config.yaml
n_layer: 10
d_model: 128
n_experts: 96
experts_per_token: 4
d_expert: 64
d_shared_expert: 0
activation: "tanh_gelu"
moe_layers: [1, 2, 3, 4, 5, 6, 7, 8, 9]
router_score: "softmax"
normalize_top_k: true
routed_scale: 2.0
balance_loss: 0.000166
balance_bias: true
router_z_loss: 0.001
router_bias: true
init_std_router: 0.0219
lr_router: 0.00052
n_head: 4
n_kv_head: 4
head_dim: 32
vocab_size: 2048
norm: "layernorm"
norm_place: "pre"
norm_eps: 1e-06
positions: "learned"
qk_norm: false
attn_scale: 0.177
tie_embeddings: true
parallel_block: true
init: "normal"
init_std_qkv: 0.05
init_std_o: 0.05
init_std_up: 0.05
init_std_down: 0.025
optimizer: "muon_variant"
lr: 0.00725
weight_decay: 0.052
lr_head: 0.00812
grad_clip: 0.5
warmup_steps: 200
schedule: "wsd"
decay_fraction: 0.925
decay_shape: "sqrt"
final_lr_fraction: 0.0
batch_tokens: [32768, 65536, 131072]
seq_len: 1024
doc_mask: true
z_loss: 1e-05
train_tokens: 381500000
steps: 5944
dataset: "wikipedia_en"
Below are experts of layer 4 (counted from 0) of a mixture-of-experts language model. Rows are named router (the router's row for the expert), up (a neuron's input weights, with its number), down (a neuron's output weights, with its number) and show model dimensions 0-127. Each number is 128 + 24 x the weight over its row's rms, rounded and kept within 0 to 255. Numbers have three digits each.
Before each expert's rows: "comes before" lists some tokens at least twice as common just after its tokens as in all text; "gets" lists some tokens that make up at least twice as much of what it gets as of all text. This comes from a sample of Wikipedia text that the model never trained on. Tokens count by the router's weight.

# expert 10
comes before: " to", " in", " by", " the", " as", "ed"
gets: "ed", "ing", "ated", "ted", " found", " used"
router:153120069100133134121107151167125118114109158142145158114134097122179165115100152112118121183157111134132135142101129149109125124135135174172130187147102113123152120091139160127093119133141142101140156139081117156117123130121140136087108154170133123153084115121110119158104175127099152153132099116116098129118124098131112098105161130132150133128128078107118123088099105190127117163133
up0:141170122149134118139145125161100093144115131111134151147120120150139136139153113144122148136099139129136113080132114103126139160148130133083131128121143187144164126133160148183104117111140151119119152111141094095177105128122117164138102113136152096136136094110178129096144087136082127094132121182133125165133083084088147153119122080131096161119158121138117089139159113130129156157087
down0:113080145135128120132127161127140085089132147086125108171149123118141135137081135167146131167162139152136178125137135130127119094092110159132156118113142116133080102156099150104120174103137084171151150113100126136138106135096170145116100165129112151131135113133122151162107125140125140095132143121080161128104128169110147105157076144112132129141090187153133109119103103125114142107153
up1:128138121106121136076092137122100077122134130144138132143154148110178129139147129124133113110119141134142147132170103137086155140162163175131163171167093097114115114098092155143079130168105146099102151116129126129112101129088172078130123135110107120158117126114067101116123114089114166144119175104127123101110158148125117096131131128115123150126150101158158137115140130179138157138150
down1:158120085147114160136135114135135160149115107070114121137141150116112165149117124132113165132134110134168123142071091113080110108140119112096116113115124147121169147145172171162085106161144102120127104127104130147094111129116121149155136114142124149161136176161160187084123150131106130100130115142109122104098114094109181103101166129099104128133130170118101132148153156113149133135123
up2:177140126118119125111109159112117177134086131134104159131088117111130119128121168121123154136130116068115155157142165101090146100115152157135142145146125146143117134115134123148113102177119132108110099113144088119146150103174167140117148116123132138144141079095088162182174143142098127135125145139160121129084092088114092110120142120110118130096173134123122124153081096150105110102146
down2:099145146084178113151116194139128136124127149109143105087174135122112168135094109119100161148098146124133115108153093114144115116149116128156158146127133109107130137117147142154131145125075093143091129139110140150122149113108169094128104060121105123109078109103119153151115141118154114144117125150119135112128157147180176135151094136146081129125115144100103127152111153115109177154121
up3:130107095092143113168101157096124095142160147119141143111114140163095148130116118150094120177128125155115084132111149159132084112102104125148142144086107145124130102121164090101134155126152142153157137132112153168139148142117163186056121178123120145136052128130126106146158128138094137113131150131079134121153149146153107137120140111138141126119120156149119151147117097099121156133130
down3:162148144147102132097133152150114091122178090139169139126129108128103127092158196117126129138113130090112108113132126088134149134148157139095117128147143134144082164168099105139087122116175122161106127153152148144135168120145107136089124175102120138146152100124099136157103100089138085125112070132134120189145134140116109114144112139133150102099089141125132102143110150113134118105148
up4:115186129128137102158130153153119135147141149113122118172117127084116134148140147137163141118150100120120151136099127141146138152090110117137118140115101124100122092111141176129080159198117103089103149110105131095121122151159134157140108118159141101057191106134138108121118133119125142137162112127128147172103088124159077103114140069137149138107121119118133119095136116136140151153120
down4:137159095162147091145174073122175134172105078122157127147134169139059136121130145132135127134127116102169088137130116164133133125116129158123125139159143138162125136145174118101158124132124115087192129144121129111100121128166129118103150145123092105096130163164159128113139097093103092122122122116147105139117127113125166113079131155122096125114089111117156140132127122101143108111157
up5:133103081141114156162120162156104158132148130123112078167104116103150148150115138116116134168127106151144133105154111105142143155128165154150170114144119147116140127094096168139113133149109145111112181138098136106064146121141157147086117131148117169133079114151155134124081141137112133105126127110107117120076122109135157087114156122108157133161134097136134104083141079135131113145088
down5:086183160097114126124089139141103131096125117106123108101124143186112102051155130148154094133106130123127129198127129129164152129099116095083100111116146113112128132159119118103166123140111137158119094170138128135114120179098124112172110150128165124129191137135125115149136123140141108143103178132118142140166121130094104118134107141118126128139122121153142099165117130138160144102123
up6:090131131122159075144137146184103135163072125145130093083147110167129148143151130115111106145103134149134070132128140122110137123135135146133089086095127166170154136121140121136111125085116160135129123147127144156102122172147094116119138082167170171126118123143122098146149113149094126154101145108124127084133142156102098148107085121118117118120131146168114139105142166099102151137106
down6:090135144135113106113113133098137149118112127136135135120126138100135114136086128135167103127133095112144172076135128103133150102179139152106082142143135140163132092133137109084098152143093130159139123169093175137160099180159109120144148081121148173115171137109120152168152098126123124130160148084124142141115104097112136151146126130154134155112141153128096114113087168105139079115139
up7:096143079093145172118121099136094118143151150120153129171093092144165146108122068160106133153100122156116112116105131171150107164127159130135150149137064156103143108124157147093109108146120130145134139154136116121147170149128139106066146162151114116105065115148133147133129120140105145156132105086149130133138121156121097122104101105127112157093113105102118155116133119126141137151164
down7:102145124149101131159128114126066101079139115119114144111182149112128125121153123119134103125164081158129138116161106121144141133112113128133113123119166146141117198121090096103136162137109128119109137129114152102149076100118167158139059134180127112113128126104131090140132102090154143121076158173137128156140123084121139134161125147137158103109131154142109148149123160120132149140134
up8:107106105103089116138117165107130101126121149099132168114127130142188123128131130146124128068117124109130123166165093137108089125161091138156153162137103139126154121113144129154120121144130151120106130175177095084098121142134089137117187136148116092123125155137141074174146158120130123117140116131131126099153103141109142176088126107137172120108129131133165087091102157130146139108122
down8:085106120159136139146152167145130117164117126134159088143135135138116113133102187139090091138152135119109152094135169105130166118124115131119135148113124130133140122175159157116122143091095116104116174131101089124175131075152129103159110115115098159089138144162130135089115119116093119106118098137155164149101124127142127150110134162110094157087114095173087109177125119122129120130149
up9:121122129136142111106122119175126115122094123091180147089124113148148124118130096115148149111119110111116150087126110165117141118154130138167124105144072122102174111109115196134104157155144153152111129139144121123135145121099151092143082119133148126106085139155194105103141097119129142149184116116144142143175137110127140119072161133106117091145163133098106119100147100121107110127121
down9:093155149135127135150152128129186101123127142086088118128136128152146108128101121141077109125144120153122129047115132097097140114105150140122135084103126160150194125136122143138144167102112135110150141115131130157141116108168087097087107081156112117132155147156149108100156125089134152136098140132152138121112143122138100108138136167170114167119122167119139133116108151154128078115128
up10:154162089150154140143156161155101151144114137146134138146149114114158139136117113112133100162133125126139127073093145100128157122107163118145083142122130134132120147109140130094134132098103151110090093107124130153172125144122139093132140139143072125154157088098100111098110174137165135114147119150116166134143112108110137076116147129198101122142146123104112192099082099132142132105131
down10:151152107103113142114190161099130147155119134099107114107143136120120153105136108118171156116118139144177131116124104126119115129141134101128139154126098100098103096129117095138094104168220101134174119115151097133092140121119105152140162169116121144131115117142139152105150117139120111149116070129138161117127161122152113106126119100102164173169150138065117151124119128111132104134148
up11:155123100108146122139112170132120144142159112130110081117121105142084207127107136154141104156133114165142114122094132115159114091120113119145118112133105152163165130151066136087092106116130135140163116156118112157147145111118157107140075144188155096141120122145103107098077131091133156153101152137162121148146116090150085093151138156116146124120101145137123126140120137126120123109125
down11:118060150122128136169171134142133144143081134127120149154107144081167126165153117098161129201124146122095140089108110127110131149097136138133146107129079084107103167119138155183156133123126150128128140091110082129108138116164119122101099142132105117120100110114116147105149120127118144131108102119144116108123166179124154121104116102145160076116153142115134127135114101140139171142133
up12:096127112124127165118075148119125076135116161120127152170120152126100119099102203153121135159152151118132148110151135133131128125098147115158134182126129122118148129126082148121127134133116143106091154189149119138080128132079086130102154143137117143136103135161108125138101096140101093130138180170091140125138132097108114147129151132119144162116114099162144164119138146162143089105124
down12:120138130171165089146118122105080116111144120136201106120120154143152154121127148165150145203154140108137109132147163134111138121118123153111119134087124109102141119137107117170129154129112126114100101160124126132147123126085101129129131134108152122155104152099143125110117101118133146103115192116146146163124122111180115123177108127127116169116134095121080088133065114127090131118119
up13:140137167153133101097114096133109114087196137104156130115143121132114123101124112110089127094137126135158112165151140113101149126143141148154098128152123144137152130158112118081151166120136108083156130123146143138117155142120104111160134133183083097144130139131103147176150143148135103136135129134098096112160145075125131153145108118102140070135119089120152176160102127111170140159095
down13:129141170143102124126121117092139129152107131133105128157159165154113154120113130156160087130144113094129182127119139135134095161133135081128098139131186117124131116087096119093141121154118111136065101172118136147147078134116166101109102110124129138097157146119140180148102138114148087126126160156130151106153166105152146155109111165134102106109148141135111124106155138098095080126143
up14:164111121103109127147119101121150101085143168134092140134130108148168084116133181133115106130106120098162142142124161110161126115123111148084136126131086123127118146104131202093106140105111110140140104123149125122103122140108168117061113191131114165140119123122133125115153157096142137136131143152138119107156125143148103082125154148146125097110140078107134151158128149167125122075130
down14:151105109167159110132152112124104155129138106136130072101081143104095151136115118107130137094144155160139110166128092164116115153141115161161125076137140103158154105140097073133125155109136160130126177118105146136139112105132118158125146145097169085148085144145148100098115123133088133163112106085141098145110128120123185161117119126115121099100117160158148139116138099129161138138134
up15:107143124103113138146091133095129094138128185146139149117115131096117150157118129111127109160149183153111129108137196105150155113132091108156097113148128114089150113099074152148131117126152117142136151113130157112124124145119148096134100113147140146157102128163135115140120135133113158118171209105089123130114141128109146127119125100113141156094122095090117157165107108172142180113129
down15:105139161118125137149149146128139098139175166095085149136138152157066131107156102135095122119104111145128123116153123112097110169131140166128125116113153139152128131127134146087141132116102135119156158132135084096113145127167075152122103105157131097072123132137189148114118109125078140099115118173156164132125117120088095163125100137158083114150119153143131134105117122129108129160166
up16:119096137164128102093124107161096125151102134133120149106172120166124115121108136061089124130114157107128122181163098155143121101114123153147113111162127086117141145122113111091147123132121151110134152111106142159111118147142090162096129136111154137109059100135109141132119145190160125125121072073110103114117133127118139101145127158145098138127147115137132128140165127118127183134090
down16:112135135093149151111127123126142090109094139153106128150097082139144122096111141168133125134174127114122125126114180112135120153077080152105114120115122152100134128145089108104182139102112179156120147111114156082125142129100148119143124137134139116071096107170114129144116139097161163132162137153193106136138121137163105170112156118158107102153097138105136137132148161110119133111155
up17:119125106167120136138118135113077132160094159156137101130134146120127110130133064141112119080161158113171120126117162144153145107127148103198115152134137139103097144145154127168130140148150141129109136115081126139103134105132099115124134111178177100129103121118143121077100097116107125142151138145140109145137112086098102156136114131144131144135117181072155084126113163107156105129118
down17:143103124073096076111069115115120146119113153122168130117149085134152106090143114136103112135123153137134131127164170158123134168117137136114125105104102149100115132164110159098144099175086120132136141160113151123155152154130111103114088104119155108146116113104155133155139151181139169128147117146088162150098097139126120131137130107145115127158091122157102164092117125124098151169153
up18:112192077126127138109176138101099129122159144129159176129136129114175107087129115134147110133132107128128128151150111094162102098125141105118134173176138100151109090078122141121088134104094128141123169120117117133101085107119120128160131186099144113168146129125134122120102142156125130147120101134138139162163117106092180123121147098139101145128141172102117108098127126086142119130147
down18:144159115146126107110137110104137107159127137088158160138138164165104132084130124152142121083077125112134151107136123134137131171178106129054129110100163105129134143153119090098108113115142137143138116122148133130101094135123137126137162141154167138115158183132150149133100149112152095135156113118125096101095123124135096154124151131158129126136146154106086129093149182105142073091113
up19:121145126124155125139131142143083103141116141130146136061129118114164151142116080124160100116119157137137122153106118085161162103123095111125113104128115171113149148111115159099101118146143134135172155101077111169083118143095142131142126140161153160085088144158135165144139139125117113141170133115102096140133155084097151128143087141137135108131155171115114114129130167149143069129135
down19:110150141149123129131094117126142113127112114101124140128150107135091131140125108158120144145124114145114116098107115167135163145125152121119087162106097150106134129083105090129145206100173152096083139130179168105085128122133110113104119089150167111153177115140104099145101141114136148112094154154092127132129128143106115146117142184185124173151127129126142115110132143140151125096095
up20:141116119156127148151127115172151109109187137129156143118132141125128090171125165139097095140130098134163116132072098123110103132110134140121169146149139138118134087135150152130105079084134088091193107120150164154120112088142157145156124151155098132169137134126109093131126112138107172143139119160168140124097115159153077109116139119121128126111142110111090155118115154105100110106137
down20:105125131107153116148110106110082132142106148121106154124130120148155130140142144089162116119175093174138126162162165162134123091132116105112082150138140134111099126136096121107113116135123166149117125122118123132137201126151107117077168157130166123138128136122116141128142147144128137167116106133099149156104136109089176117098105124143134098170096102093191091112148152112094150106117
up21:162160111146150119161142111119116115118093174123150126110146142075152124079152161098169118110165104132088147152152102143122077130142116138113125102128186154144163129110129122132113134149121107119121121165128148118096154073148087150148150099122143147109149136158189157128120124146131136173108153100107114119105120098121131149164118132128093140104140093112157148132094115117090115140090
down21:104138119119112123090141122111147177110118133135125149115145189146110141129136134101132102112121093053091119131112148118136122121154101173119135107154176135165073122149167102109129118138135171147149136079124143122134119161119132118167144120138107143165110155123156135097142129148135091130108154103167105098149154093130094091154158146091103177149128122158122134110137095122096109122121
up22:115126125122132136133107135190159135163151120089148144136102119140154117150155143103099124111138107129131152156146118175140184161151125135123108138087092105148163108094133133112128114118135126114125139066120138161133133127131121164141119134134140109161139118109141108112129154160160112092127109118146121145080165051118136117098149119111119085108113099110127170111088169167122116155183
down22:103110119148088170139142085101121099125132115120104147146119167111132102121177117134130110162149124135140143159130138123120126130072128101117135142099142140084107166088112117114149170131090091140123160147140135140126137145138139144098118169203142135116113110194158093122120131096146130134134139148123088102110116105136103101163159112105152090119178118135150112088126127141164143092136
up23:145138158152124147116078139126118164095104124117099118122100159120111079125102149134139146107167143139183157154148141130085137151140137135128168143151131136124138123127124121125137110143158125170133112161101142064136106138124135139135124183111152096147165104069106124143131124132151153106169071080096143106140115091114128119151129078108142133138137128117165136133168083125168115116117
down23:163153123148117116123113131122111115082122114120121121091105145153163115097173136116117162081156108087153136135139096115137119104122141137135123142168108126123124104136110101159124174120125135112133130149160132137125131145143130078073154100133138071172138047117095127144182118152141140152175149148122128115110120128114108101130093092123119175142118141101166139137108147175130144148137
up24:118087133077163124151148156133156123205115161157170117149142095129124133108116113159142123138155127146091095141096131132121152129174159134130122109110129094133128137132123134079150101140081103127134171122119100124151129134111182120117139128145145124081120149159144152125127127109090169166129140112071126125119095105147115106137119122113101139076092103113164117110111106166160135141127
down24:082165075150126164087115087129104118131119143127100181172121159161099117115129137138125109105128126102115151139151121136143203129122162096100119140154117157136151125158127133129133171111096117153095089128156146100088137144128130102123129088102149167132148108107128104116128135115157148124113159135146123141114114122076078191140147133106179135136137101135124130139122120151096110121138
up25:118129091112115117090129102112149111100177129142075133181134176095095122066108150102102134096164123146126117155180130139135116118153120096139161136140146121137151132103154143111156115101052108095122133124130159125173131119113116156109136097113125116109131107108133106106121119113148134131156168157114120152088124136130140129105177160105150135124144134129182125136153115129097120177126
down25:129112170123136103086124150113133152136100131144104156115171122129150127110147100155153109133140128127090142094150111097119153151107132114139111154125122121130126122085083127140129142125095133132124152141124153182105154201127119144110140092187096118103104163128098096149119124116151117103129113111118145172130103106092067116174082155118158150101131136166113152143103127148121157173122
up26:127116122106108122137135155151146133102203079175179134126104113094177180079132139077130140119144097092133105120158134133086131184128173161116146125146126153132136141136139157125125124129120126157107139104135123151091103157161116128129144124113120152156094110124146128111104157084130102145128158125098111130115158106101107131120154168135123161141134110091122137112085109167116140111135
down26:148112131156131131176149105090152138135099171154128115126153102134127104165143132113069117093161170104136142112125116145125103132093177123128130167148119105112077106144137100120119151083141110127122129099146101102135131131156111136116132132102176155180138136096104123144150107118128116156157150093117105179152128118097087116141127125120121116105144125156106110168141098122143182081165
up27:127130115133143149141133163153138120105122114155097132144162099132117133085115115124107140130106139105164125121126153085167124131125120143131107180131132100116130109155110137124105158044127148174144137123136139130139103125135154156109136147167109148138109142144113167125101122129099147139147144101095080153097104074167128162131062149143111072104145128157178172121116137141116155129106
down27:069103169133172149141105111144085131157080168132120104127103111111123119161145123108109154128110128109106093131149114149145120133140116177136132149081144140161144161155099085091129081136081097133096169140101118169105131111129103105145124176112126116101132143138148153171111145152167169093110117131168126138112143110136150114139151122150127148100145147157099112127142119131123110101153
up28:116124167083099109174121130101109110111104134140115110097126072129170120130109108097131129110138108116142162133118150143133164153129146143127115101162151203119160124152069183149096090124122135143130117123132113121124167177135117134120119107164172162133115111104106089106139112174174073119134146126143126120118119115137111106130123104115142130144144111153130131095124103169154109102150
down28:190122119081103122059127140138111141113108102129104150157150079130110090144121110134134143149145149138134163139145164097147144163136123105159121126165150161135123165156121099144124137144122138120133106107096145144095070159094171144144122144071135123108142110093144127077128099117135130117155145184133138100125128142140092140167132119108164123121114165097092158120136123113136103138122
up29:125153142168092171159118102173105116124112118167141112115098152149132119126120164114139155158134149148130119138127179121126089142136094106115130114149132125114169094104089176083102152130122143087125129143135102120123105167144122122136125174148171117132096146147115118109110123110108090132106092163130128118124161118088146093108147104129125129106163063146179106098161116117140102112100
down29:140153100158158165107136123126117113144139146137123126170098108114147124122146101136129156075085113117138127146169091188151114105105142123137111115126108124123124100105106117131117119120121129135142139092173161111155136171121142124108197118110135116150113135126147130133106123120124092163187108126131138146127116126065136090157105071108155103149122069120136154138111138149189117148131
up30:155114108152145115175131157122119128136129128122149133140102096119121161107103201161088129163104123105146159131105124092126110129127111156103150107120139136173105106163144112170108096110124155149095129162097110158113109134118118106086117132159099114103158133177140119117127105107134139123149176090134187107137191143153153108113125112167121117117120158125120167106148101142120148156112
down30:135150149118102120095136129152188149105153166155145120136100113116165127141176108139161136104118136114129109153062139134133130099081114154115157174087137159142137133106115128143127139126143092095119164091112138113137137140115128131149170103149147119111112121101112107118155175132121125121167071108139108112106098091176127084162117109121141110110133143142114094123130165183110142102115
up31:158095143077097105155168130120142133114107115124130149113118080100140102115093148122122159122117116142148108140143136145125138160123126141178091123141131119142146122137141099178108094167165129079120112177137126159133104144138109139146091111103148108203139104061122118127136118092173145151106127148157089102141127093129119131121132135150150116132142115148141129199114151109134139110129
down31:151147123135126091110141167103132124105146131115119098125095128113138132108095134140140170137160154077147119162124097118137146107092130172121126122091115105104124130117106118130143111144115127151160105124124156111171144129124115124142167142114086159169077092103108129146112166134091193138110069115089105159134102157128113128112161143147124159167123148150101149118152083117179141126149
up32:134144110132151101138135117082126149116109114123106130127162126127125145099120140136109124138108168136155126102090160142139117101190145163141073117147122175082114136143098138109101149124110105135112176093163134085068077168157110136100109124149091100105113106154135160123097142152136084130126134148129101099117153136102117143151128166138139154128159159124120133104160129122124185123148
down32:117130106128131134106078147136151123128115110160144119132131096142173137155132108134109108105124151110101097166143155101131122112115126142159163109112156112126154135104110137180170110131109089173155088109140150147141152151169134104153100108160131124153134111096123137126125147120128101106109136108124145082120094181158149148151138169140113103114154098174126158095085046137131114131124
up33:157111161092138161151092127116130138144125176153123136128121094106125169152132138130127133186152118129163147154147118182172121139137138099114157095151106099130091156125113138098138087111110138163164128165164104190105148078127132121140071151162123128102109112119132104131128126088109144136148103150143131134111119099115105095135132141086125111091156120109128099135095113157120133156098
down33:155135109129115140096111122095109111150080115118147159208108123129123177105149136101139113103090165131112085111177135088139133087137121114092155165151118108086108122129113140154143129126139125062138091106140110103153137144127160148142149201132140132135120131101150163132120120121118122149120155151121110130121107122104156133136156099156108098166139128153150152133123124134077122145146
up34:099139150159099153145127137153148125113151171137112124207115134096083122119122148134125110169140116125116104157137100162135125082133131182107142107141097133107154127129101103128164130086031126128108126110120099144136108127147114130106133126140096130141175134118122096163156121109075128158130156120149124110119123161148118121131136107116140123103093148141142153120103100188126131131146
down34:110144156155079135101106118110150156150095122091118148158129099116115105121119109157117103114117113133110157109121157105136112179118104135155116144099138144149139135147131139115121087153165129132128199117126126147120133118138117074146103148139160148127107089140144097110134146128147164110133044156102136121071152147110104121155197146138109150159141133160094153124119134114142117141100
up35:129125136144137153140155123117124174177161102099108109125125129104120136121142139106122090181134100113150118161093124163128089103112136153136129143094103144084123124129155169140130092101120126148148166140124083171154113138128135110127113085141129069161130086102131077134116157122138145125105091142128101156151162110144138130123137141135084171105121103111177140142125090180110152140114
down35:085168091109099135119095109120096094138112141087142131157083089124113124120127125146132094114098144106155182082135147119114134153130104131140144140147156120127149112100157123150149206130159121118139164154106148149143123178109114153152128119132121127104153099112134162099167118141140084135110164096127154093153122142127119140113162123113099150168158140101118154144131142118111077108099
up36:126122117135126152155100135165122114106125105148132157126154164076089083151159162182132121137096144123111142126137130138135146143162140152110163168105099129097145116159183116105145086080157119121115089186088084109104131142105132129128127138090123096096143110121139116121116126104119164104096080155142139145102098137147106127132117150135102107145129143145106122088102083151136152133125
down36:084128127109123127122101123130121148142118149146081104087151123081166111148096113138116111122154124143146095124122126127120137161151094146138136135174123169157122116097102148072164125156100139119128142156162130134088107115128119108096085136090152081079154152098123156155137169127188152141126119080151124123124127106150128113136142141131177153139126171120092119132115145137146171097133
up37:127122129110122088123149131119176103118112125167102128088119143124154190112149099101113101124092139126093083070128141130148122093125127107130191119138139096150154089104090138129108126130114151125159169132141114116112111137112092105111135146132166113157101167111114129141112100132184165133129130109139131130175122153101128131091151148167159149162108121145164091098101105139101135126143
down37:130156101137096131125147146123079137152165127106152127171141103147088122133092139105107092149114096115125137106108131090123131139170120164122111139131138122132113153106167082116134115179150135161123090134160188137121094085148106158157160137138138152095151134135136103121135134130153091156126119157141115115142128157166123144136153108123082138147100185115094096106119142103070131110111
up38:130104114121142119100116136141138114121157192145109099097157112137131116098107138123111103151164128159129081141134096134109131106144111189135127109134141148137121141171112126111128107153128137163125130144147123172100115070117162105097087130153127083129126085142104130149099161052137177097097139127125099124103146134181148145160136142162125130114167124133137130153105159134106148121108
down38:142150109164148159152162098130148128113075133139122081141130154131122102163165145079131167157110143080175135150156163104118120153097115107129168133133120073137109128125170134148136093139114133118133120104138072101141116166136153140103148157125077104108176155130109150113150137147166086130105119146140128142105148098139094094099113109076121118118108138112137124125130117155137132124134
up39:121103095132118142147136086163143138116107147099167163131116108092129185125105172120141138125087132146126113133138130143131091174135138150119153158146131132180142146076131161095122108122185137110096123139125149108146142123128128138116115182128114122123152112137102109123121154173127141135099081108091124107111103138200157096175167133139075140116127139107141123131156131126120107145100
down39:149125159092120122108120135094076140122117148122133152084157118170115100120114085145167114103134134159121132172135151138154152163134138115137116073118144152173117119120137121118142110138119122115063115127112128150162102107141095131135103132137165156143090152089165139197128126148152129087189163137126122144114090118106147134108138143093133109137122136138102118102089132129082134142157
up40:130132142150118136109136141153156138091165170123161118117136103121085166100104101107135117142117113144136122149090107116132135135110142148103118094158113048157129132095138126162171114093123115127124166133152121166152099142148136117134146148148102113127105129127098137138121159143150121156140149179123081096057090123117145123118141102129152162176123106107102138104111165175121099129147
down40:107149149110088123102121158165128125137135141131115107128095144163148103122130081105129128150174088119154143103142150140126107142100128116123106080119144172126117089148125168119115144128074149148155148150100096084158173114155145165107105086114113113143147161121121069121133123103120149139106103103119121068137112165141197120135132140126108130121144127165135117162141142131143156133099
up41:120107083110137131162161126152129152141079126132147139109157137102140130128143150137123137123066146142121086116120139110108119135169172095132128155153134123084112100131104162125119103122141139105133152166120132148066117147131123156129154176143143121121131163100142118133131130123129119140143047120120111124126114156153075121132093109092151094087090111152142141115199127148138157112112
down41:140147167157124116150062129107116142121122128145153159155130091127138131108166098170123135118122147125122080131164103129182152134111073112137122120106131137136152134113131126128137102139090092119074133126135152144163174122127116084116090100162116134125122128141110085151081094156137121100131155146130101154102159103144129138131127149194115113077150169133110147113100146144133135154129
up42:151118097145117123145158138109134106158077153112124139120092144156120115151127129095163155146141083106102113125122113127131158104145163164147139164125107096090158086179164137137115125139167132140125143143146122107190132142127124142090115148144113129118122129150098126160111088142140125110141118113121118117139091111123140115134200070115110138103168080129094152138187108104114104121124
down42:123110159128170158158145138178152120133135105138118114114167120104199119157131096135129108119091118172107130120124120155123118143129125088122108108110096110129087108092139154161133188111124133157153136128127163151127153137136130138111118099133121106119107118156128136089138131186127171166067082111163090107146138129124100104130085124132147114101082099104141151137129146142144143133099
up43:077143061139138156130104140110128154114160121143142126144132131143149151158096132109137104126151115125132118107123111155162123096125136124124131086187122101142116151104064139125099141115122164140167149095117092170095104118135167140131087139133132102092083133175136151135141165139098147138117125127121130146111116088161142146165126118134097145130115095069098134155137115174098138153125
down43:126103141102129087132118127152134101144117150149133113147104102139120126108139116081104122105139144104118130089121144129134125156114138164181170110105148130161147130130142179160157092114094163126130112121093119104156183128107138097135087144098095096121098115153140099146122101134106159114121133186153137143146111126139103123125106109141135109116152127135175108168162129154063172167096
up44:119124107134126106098136142124104150147106094137102121115089144117168139122161102148146122133080126140108115089097157183142131150138128127159105163161114162097133106095161130132137150126157129159115118164141104142084132097164104095148174149158155096135079119135163148141144146127120117097119120108099066109152115108142144128096132138134203123122151143120159104107132119138123158156157
down44:177139186098112126129085131124117074133140102118149117130163129134113157114090118117142147150126096137085133090109095124108138133117140094139122132113128128104147113148067140144137133171117144148119135135134139133081166093170132136126101102081116122118118135095150143108106180125137136110158092097132197148171115111145113130135166153162102160106115129134174133137135104115151158131132
up45:133142111097121127113159152096151128129143108132096106151129118127135130089106153135140129138114112139142134112156097158119098148121163140123158123119090126118197062145145090160153108109160064146134098142132091180183107102137095110097096165158145143118155124119111118119147142162124102162117144126095159141129111109137126118122134113170139148110082135113135145112083094120160140146108
down45:100092166144094153120147169176127134063166097112082098137129140099133138159120133136133166141122101147126100135087129131100155115105098148171103107149134124152129158120119128151163163124124128136109166100157129131110086128135159070151130098137111131169127095157115091137126092127127109149103135091080158140118138128130096135170110140139122152138157148130145105167106117131155130131099
up46:137146130129090097124190161133143104116080161114132100137113114136121170132103110136115132157148123157108104111102118135132120090124147073163108089135120145105195155107146185150143113179122155160139145119130153182146130127152099100147130127102122160116139152116112109124114161160132117117131162090089102146167110115107127142094148171136130120128145124122123101138123083144144110147109
down46:113125125145120172094119082140080132128096095106118114137158157116146114127139123106137167084092116134130123128147148150135089185174113110156132119122123152138137114129098135104101155134144128130147144124146128125128093106166112174190154190105140115122165130109118110111081152112103116127070130101148140124120105110132073153118177112122142138133123133145118117167121177108140138138106
up47:127126112125129118168156180125133128117125151148118133106139149134119120174100182163089115166184141148098140165111132108103104099129072181179093153131104148145139111129127123090158114120138097159121129169134119135121128111143158168126062115126116155147147115150131079146114107141159152180122126115129131133117127115136144124137138130078146100109131103114130097110136135107094119111089
down47:154154116117105122121096100139139123082122103121106119123120159183121175133105129127124140141139149133125151128102111140158116144121116107089129170138157120136153094136153076117132109129173136133150100099164138105122099090139081103188139118119180180092155128110137142163101123146156088085130142124139116100153145111164055118125149138146122143125134118127089132157123143115109119157120
up48:126155166130139130124121095152107119119101153138138141132095123114098089122122142103111106203122125077130156111124142140155114108142089119139172143106174130158134165141149123132153130128100156104140101115126091106140134117082118175111137167126117114116100119171132099124116137157130112104135120097139132091120136075154102141135151140183134145189093149156130166088124118092142095137116
down48:133152148131106129134095134110102141101123138102141100125155148108148106121153142149120121077127099155119162093086120116130097138083141193158111150104123150094077113095115166144079109182160131146155131161127130146102137140145103095111099084167119141122144116104125152145102119149161135136102123167133124136145136165130132151125107116109110116127179128163141105103104168162160133100144
up49:081157139084115184140173092141112112162144154151125155132135098129051138123149121155116138153125092128139163130144097122116130118132115111108138178144111169118092102102092146097090119157115150117174150099110140149133109105111158138122121147112132125120112142120147133130131121095142174152142130120165135147122129105183129089104134117109139110120121121152113079151062126129122149138100
down49:133118131120161160155132145142108107140104134120119142075165148116135107136116083156115140116186166151129117137150134145111136159136087139082124133137091130140146099102173132181100111112128086121165113131128174117142122164125153119104160106110126118138110102111134155063161068108090113144139108120135116146150116163130144144130126094091111157141151121100137123097186144102123115133147
up50:106077108131134160148135128105144145154143120081148153115122121112093116142118123079142160153111089151124060156138095120114162129147147154123114167138077120130172113119124155120116081132144115108110125115136142125111110118122138161135145148141128170110122157129098110089140140133086108118129204134142137115168116100134121188099145121146138172138167137094125152117114121177137139124149
down50:114097140085131128128111131115083106180159089109158074122145123142108119109123132130122119101091113156129113173129111125129129127153138153132093145124148127129140097115136184132136159114132151118101093136173146116142121147109137125154110107131152122149114180076173114139095112129095110107124110158129094139180151106134102114165109120165123105129144122126107117099124159204148162152103
up51:141097126154110117103146128173148151127130117137134136115165116163139121131104135149123067151109066138130155123102143120109134155151164142164102155123122133107159107108114135158137103133156115106161154067113080151082168136117115110124115107152103164136157112127102149108130141105134120174137125135086130143125131117092118060194143157126105122099140120123141096139149154150102149147130
down51:119110116159141184139205094099082088104119124136127147150126169096100110115119079089126125093111129206152109135175150146104100101143120125117147133127120133097175144196153136120116150140137115135120087137116111112127091124137162168141131142143155142122150111120132105142141123114091130141110118115121144106155098142115141099122149114139144104119126131111108126179145129129159137116107